Experts of a small language model: width 384, 1798M tokens.
Below are experts of layer 5 (counted from 0) of a mixture-of-experts language model. Rows are named router (the router's row for the expert), down (a neuron's output weights, with its number) and show model dimensions 256-383. Each number is 128 + 24 x the weight over its row's rms, rounded and kept within 0 to 255.
After each expert's rows: "raises" lists some tokens whose logits its average output raises strongly, later layers aside; "comes before" lists some tokens at least twice as common just after its tokens as in all text. This comes from a sample of Wikipedia text that the model never trained on. Tokens count by the router's weight.

# expert 31
router [ 80 140  88 143 157 152 130 122 143 153  96 168  86 110 110 139 139 154  71  84 110 117  96 142 134 140  95 150 148 141 135 174 110 110 156 118 118 116  95 126 169 154 117 153 144 116 141 115 102 138 110 103 131 146 123 138 168 112 114 162 156 117 102 117 130 137 156 159 140 137 114 123 132 122 136 112 113 154 135 129 166 113 100  87  80  89  99 101 145 135 132 104  97  62 161 107 137 141 119  70  94 136 155 121 143 123 122 103 113 137 162 163 105  98 142 117  93 152 104 128  88 144 181 120 120 132 154 174]
down0 [129 155 105 122 100  95 113 158 101 102 124 134 124 131 148  95 100 104 170 166 118 147 134 123 143 111 124 124 124 139 113 100 152  94 130 123 121 115 141 114 121 107 124 135 143 110 108 105 123 153 163 117 106 125 133  89 193 111 118 148 152 120 126 107 138 117 108 148 193  92 113  93 169 136 161 111 126 143 105 165 149 128 145 189 143 165 153 112 110 126 133 137 118 150 174 117 123  78 139 152  78  82 164  53 123 112 141 125 109  78 122  91 131 109 100 120 150  95 136 150 143 126 127 147  61 130 130  83]
down1 [128 147 115 127 186 123 150 113 110 124 174 131 158 122  73 134 150 136 154  89 158 128 111 112 123 174 132  94 122 161 149 108 106  86 115 111 156 142 112 114 147 104 149 136 117 152 124 101 128 173 119 160 119 124 161 116  88 123 171  87 130  81 138 141 112 166  90 129 137 158 105 164  92 139 148 124 152 117 140  97  94 103 124 135 128 148 125 196 113 169 129 130 147 160 130 148 102 131 140 145 145 168 128  98 166 127 135 103 114  55 145 131 137 173 144 111  92 138 145 139 152 119 144 115 154 161 131  95]
raises: "2", "1", "3", "5", " |", "4"
comes before: "1", "2", "3", "4", "cut", "idents"

# expert 57
router [101 146 114 130 107 144 144 144 113  97 105 130 135 132 143  87 104 119 111 118 161 132 148 133  89 130 137 111 139 119  76 118  93 132 117 129 130 107 136 144 162 118 121 123 143  93 100 157 155 160 112  98 165 136 174 171 111 110 131 122 135 160 174 115  70 102 105 195 133 146 126 143 175  97 110 141 111 154 133 170 144 109 140 181 115 106  85 113 164 143  90 176 100 102  89  94 167 175 129 161 132 153 124 184 155  97 139 164 116  71 146 114  97 160 166 108 160 153 150 100 110 146 137 127 112 141 137 111]
down1 [162 153 137 136 148 103 159 111 164 123 104 134 145  80 134 142 178 142 128 116 114 140 140 135 115 120  72 153 113  99 155  98 138 132 150 123 100 142 126 118 106 137 145  95 137 131 128 119 116 114 165  66 118 126 159 150  98  86 109 135 137 110 156 160 106 115 106 114 106 130 101 146 158 131 162 117 110 145 111 149 139 167  78 107 133 124 128  91  89 100 135 133 129 130 118 132 124 138 112 126 167 116 143 130 123 125 103 127 150 109 151  87 138 155 100 101 137 159 132 156 172 138 127 146  87 153 110  85]
down2 [114 133 146 134 116 144  94 111 145 113 150 169 165 142 109 174  99 143 143 133 111 148 138 110 151 111 122 108 117 149 136 151  99 139 131 113 152 118 137  75 114  77 126 131 123 120 146 107 142 110 129 130  89 136 101 131 147 123 124 131 137  96  96 114 140 175 141 146 127 154 122 130 108 116 129 179 101 164 123 108 126 136 130 151 139  98 106 107 117 202 144 113  85 132 157  96 157 132 154 122 186 110 142 130 128 118 112 115  67 132 132  55 120 148 119 144 121 158  95 146 130 119  93 134 134 116 124 108]
raises: ",", " and", ".", " in", " (", "\n"
comes before: ",", " and", ".", " in", " for", " to"

# expert 63
router [122  99 167 138 118 102 178 132 156  99 134 127 137 112  84 152  76 139  94 130 150 167 100 142  86 147 109  89 120 125  69 100 147 124 134 167 135 109  99 146 134  99  99 101 110 118  58 105 184 145 107 133 150 135 183  90 144  91 130 141 134  99 189  89 111 138 111 159 161  86 108 117 123 120 148 135 142 156  98 132  68 108  99 162 135 130 104 126 168 123 135 145  94 133 100  91 129 115 112 147 142 160 136 138 102 142 125 125 137 105 120 175 162 127 124 144  91 123 115  96 119 119 134 120 112 132 127 130]
down1 [ 84 123 131 136 146 132 131 174  94 127 123 135 135 120  83 111 136 102 149 125 117 129 129 140 151 162  98 148 124 126  94  94 123  87 167 124 167  99 171 151 160 147 154 140 166 114 100 124 137 134 151  98 153 124 133 132 151  90  94 194 109 124 175 133 149 124  92 139 155 117 101 111 127 136 106  73 121 167 152 130 130 149 126 159 159  94 168 127 123  91 153 121  79 104 128  86 112 131 129 169 109 138 114  93  98 162 154 138 160 122 115 131 141 137 187 149 111 112 109 162  89  89 162 105 103 101 140 100]
down2 [135 152 149  85 122 128 115  92  88 146  88  98 123 160 102 114 117 117 124 115 111 113 161  95 121 127 117 172 113 164 148 129 141 137 114 104 134 156 145 144 161 108 114 153 150 108 139 121 142 126 155 141 167 112 170 118 102 129  86 147 139 154 104 119 142 152 134  96 158 138 173 150 139 111 166  85 131 144  71 149  91 119 138 132  73  95 116 167 138 108 191 146 150 137  97 124 137 106 141 136  99 142 124 151 106 139 112 145 136 138 150 155 144 155 149 163 120 126  94 136 173 159 138 144 126 190 148 121]
raises: " and", ",", ".", " in", " (", " of"
comes before: " of", ".", ",", " to", " in", " and"

# expert 33
router [180 116 149 129 137 135 151  95 103 137 164 112 106 102 136 119 144 120 159 143 126 176 167 117 158 140 122 136 133 152 157 165 141 108 140 123 164 100 102 121 100 123 164 121 106 103 132 109 121  97 126 149 149 106 131 131 153 135 136 119 129 128 110 124 146 145 130 168 149 135 166  89 150 137 149 172 178 136 189 135 100 102 122 157 135 118 173 140 116 163 151 110 123 124 122 104 174 109 112 127 153 123 164  93 135 107 123 111 103 160 141 159 132 139 123 101 176 135 129 114 153 119 157  87  96 120 145 142]
down0 [128 128 120 144 137 103 154 124 106 109 115 168 111 116 110 109 231 153 147 140  90 136 115 175 120 113 108  91 128 103 159 119 119 159 105  83  94 148 114 101 101 137 143 100 110 127 128 114 123 142 130 152  97 146 121  92 114 100 108 211 100 112 154 126 116 141 166 151 145 113 150 127 105  92 152 117  83  88 112 146 120 148 136 173 107 170 123 148 154 131 164 116 108 157 134 152 128 139 113 154 122 177 105 136 128 101 167 143 122 101 150 115 107 167 167 151 142 140 132 133 161 139 158 157 162 114 141 123]
down1 [ 93 111 113 139 161 115 108 117 153 106 143 128 140  95 134 149 116 134 114  94  97 100 122 184 133 144 102 133 139 132 145 117 132 166 127 132  67 132 168 148 145 157 162 155 116 132  88 160 133 106 129 157 114 132 118 139 133 142 118 142 125 118 132 145 136 144 116 121 124  97 180 131 125 139 127 123 136 165 104 190 133 131  98  85 115 157 140 137 109 157 110 150 169 141 146  94 144 137 139 123 119 138  96 151  80  99 134 140  54 128 114 166 123 123 130 109 108 116 109 190  87 131 121 141 171 128 132 137]
raises: ")", "–", "-", ".", ",", "0"
comes before: ")", "–", "0", "),", ").", "9"

# expert 12
router [110 146 113 139  90 166 111 116 134 106 104  98 108 128  89 121 117  96  89 134 136 149 123 120 155  82 111 153 148 128  74 128  92 124 139 138  99 100 115 164  90 126 130 124 108 170 104 111 131 163 134  94 127 164 156 112 164 133 133 140 124  90 130 112 129 108 112 107 131 110  98 144 169 130 101 130 106 124 111  96 111  75 103 103  87 116 153 112 102 124  98 139  95 165  94 144 157  83 115 153  85 122 102 127 116 175  92 107 123 134 145 159 111 132 126 129  92 167 127  99 124 128 148 114  93 123 143 160]
down1 [174 123 129 101 139 107 131 172  89 108 114  73 134 120 125 126 146 159  98 136 100 149 115 138 125 112 149 192 134 115 132 152 135 159 169 178 134 158 142 133 151 118 143  96 159 134 104 169 130 132 124 118 114 103 122  75 138 150 105 128  70 120  98 101 144 143 128 136 120 137 135 133 142 123 146 104 100  87 148 149  92 124 117 112 135 111 119 167  82 140 120 102 151 101 134 132 156 158 133 127 106 135 155  78 118 143 155 100 123 121 138 190 138 163 127 101 122  89 131 129 117 129 122  59 121 124 145 122]
down2 [129 137 139 134 159 145 143 123 156 121 109  77 105 154 142 171 132 139 185  97 159 103 152 132 117 112 117 123  99 130 122 144 139 102 145 192 117 138 154  78 106 126 130 110 138 135 106 147  80 118 135 151 102 129 124  91 115 155 104 122 143 137 122 113 149 144 148 145 168 177 153 117 171 143 131 119 104 122 108 143 139 117 103 134 161 144 124 114 183 164 114  99 141 108 126 148 185 146 146  86 130 118  96 131 127 108  95 114 112 141 178 122 149 159  92  81 131 142 127  99  97 121 129 120  96  92  59 149]
raises: "\n", "A", "The", "In", "===", "=="
comes before: "\n", "==", "-", "The", "===", "In"

# expert 51
router [105 120 138 142 127 104 146 149 103 121 136 114 149 175 122 123  87 163  85  91 129 105 141  94 141 148 133 112 167  94 133 107 115 114 164 134 131 102 139 128 166 140 133 105 124 109 130  99 134 123  79 169  87 140 133  92 100 130 150 158 114 119  96 149  98 159 174 120 127 114 107 116 147 109 121 145 141 130  96 143  98 110  76  94 143 166 180 148  93 102 129  90 107 138 156 137  93 105  89 123 132 145 147 164 125 124 167 118 142 152 122 130 149 128 124 147 148 134 166 147 126 113 144 111 112 120 149 120]
down1 [178 113 153 160 109 152 111 137 140 129 134 184 120 141 106 120  80 120 158 127  94 132 144 172 152 141 114 154  82 151 112 122 113 122 145 117  84 111  95 121 104  86  99 122 120 104 127 111 105  86 114 129 131 151 150 147  96  96 100 148 110 129 131 106 143 143 129  92 126 109 132 166 104 112 118 157 132 125 185 100 173 122 126 172 102 132 126 131  96 167 179 144 144 110  90 192 145 153 146 124 110 118  90 159 122  90 145 119 114 121 118  99 102 178 121 133 146 118 168 126 142 121 134 116 118 122 102  94]
down2 [127 109 129 161 105  94 159 135  67 163 149 100 144 125 118 157 122 154 142  93  81 158 139 101 164 107 142  98  93 130 158 141  97 117 131 158 127 107 153 115 134 135 162 109  95  96 109  95 120 121 122 113 149  97 153 124 110 116 142  73 143 138 109 112 124 110 106 101 124 120 146 175 123 101 126 140 153 124  72 121 126 178 123 146 106 148 123 178 138 125  87 123 168 134 108 122 104 149 149 166 114 109 120 157 137 121 131 115 113 142 110 124 163 109 172 118 138 134 108 105  87 117 110 108 155 129 122 144]
raises: "s", "S", "\n", "B", "D", "The"
comes before: "s", "\n", "==", "|", "The", "See"

# expert 45
router [148 103 124  97 109 114 124 136 140 132 100 141 108 114 119 138  74 104 111 107 134 150  89 127 156 129  83  90 143 124  79 112 144 170 113 146 155 128 111 129  64  89 111  91 101 131 128  92 121 115 118 135 128 100 161 130 196 138 122 113 157 164 145  82 122 124 156 127 118 136 118 138 104  91 133 115 158 113 124 131 130  89 160 154  84  79 118 103 132 147  84 158 152 110  89 133 174 161 146 101 154 125 130 143 116 141 120 104 135 110 153 109 102 138 136 146 154 144 109  86  99 156 132 115  58 117 124  77]
down0 [111 169 125 121 144 157 148 143 116 139 170  81 111 108 144 153 150 159 191 128 118  83 109 137 142 139 139 164 111  94 110 137 176 134 119 125 147 142 135 106 105 119  88 156 144 120 129 130 154 156 133 138  99 141 136 104 138 111 113 150 153 133  83 115 145 122 200 169 155 120 137 129  93 123 163  97 175 155  94 153 125 150  99 122  82 124  69 165 112 146 141 136 105 100  86 126 147 114  99  97 156 129 130 204 114 141 167 107 150 139 177  86 119 172 115 130 155 133  92 143  89 169 178 138 102 168 130 116]
down1 [ 58 163 115 117 115 195 117 156 124  95 133 181 124 157 146 117  93 121 121  89 132 138 120 110 115 114 123 121 142 132 110 124 171 140 147 116 117 114  62 126 153 128 114 114 117  98  75 105 108 167 134 153 101 126 111 140 132 108 149 150  77 140 140  88 100 126 103 125 115 109 156 106 151 183 123  73 115 154 121 137 152 108 134 154 107 173 125 134 155 126 135 126 152 138 154  97 127 149 127 120 125 144 120 130 147 136 127 129 112 131 127 130 145 130 167 113 143  91 146 115 119 107 140 117 130 159  62 130]
raises: " and", ",", "-", " (", " ", " of"
comes before: " of", " in", "-", " to", " and", " century"

# expert 13
router [151 120 133 164 109 154 141 117 166 152  85 145 113 124 139 100 137 104  99 146 164 163 128  98 106 134 136 122 128 147 175 132 144 151 131 107 183 145 127 103 137 178 110 163  92 121 104 114 113 128 125 134  90 143 133 120 125 126 135 132 112 135 135 116 142 118 103  90 130 101 144 115 142 136 114 166 173 146 130 161 126 129 152 120 141 150 166 121 110 153 127 123 116 158 126 139  99 139 138 101 152 111 162 114 121 101 117 112  94 124 137 175 125 119 145 149 153 173  80  63 151 111 138  98 141  90 104 126]
down0 [151 158 137 130 115 117 149 104 124 110 149 152  72  92 168 156 110 104 155 150 163  90 122  90 142  75 170 151 120 159 117 104 109 100  84 145 133 105 177  81 166 108 144 157 112 131 136 122 125 138  84 156 106 101 109 126  95 121  98 120  93 127 119 103  82  82 135 119  85 153 118 130 123 138 131 118 146 133 132 122 112 129 138 102 100 130 147 115 159  83 108 134 133 113 121 123 122 144 121 139  84 143 125 156 136 121 149  65 178 136 125  88 159 111  87 131  87 104 143 138 184 146 108 128 141 131 129 178]
down1 [ 68 155 129 147 154 175 135 176 115 135 117  90 103 140 143 146 148 103 108 135 114 115  94 145 151 122 108 141 124 174 133 128 139 120 103 123 140 100  91 119 118 151 110 138 109 129 134 127 102 115 136 138 174  69 136 141 105 151 115 185  89 122 136 138 164 112 153 102 144 103 127 108 144 121 124 148 154 141 117 128 144 157 100  67 166 155 139 125 115 110 150 107 128 117 120 127 110 108 111 152 120 140 137 136 152  69 150 128 122 171 133 141 125 124 151 102 144 127 126 134 136 138 133  91 128  86 141 128]
raises: "1", "2", "Note", "M", "also", "C"
comes before: "1", "2", "born", "S", "C", "P"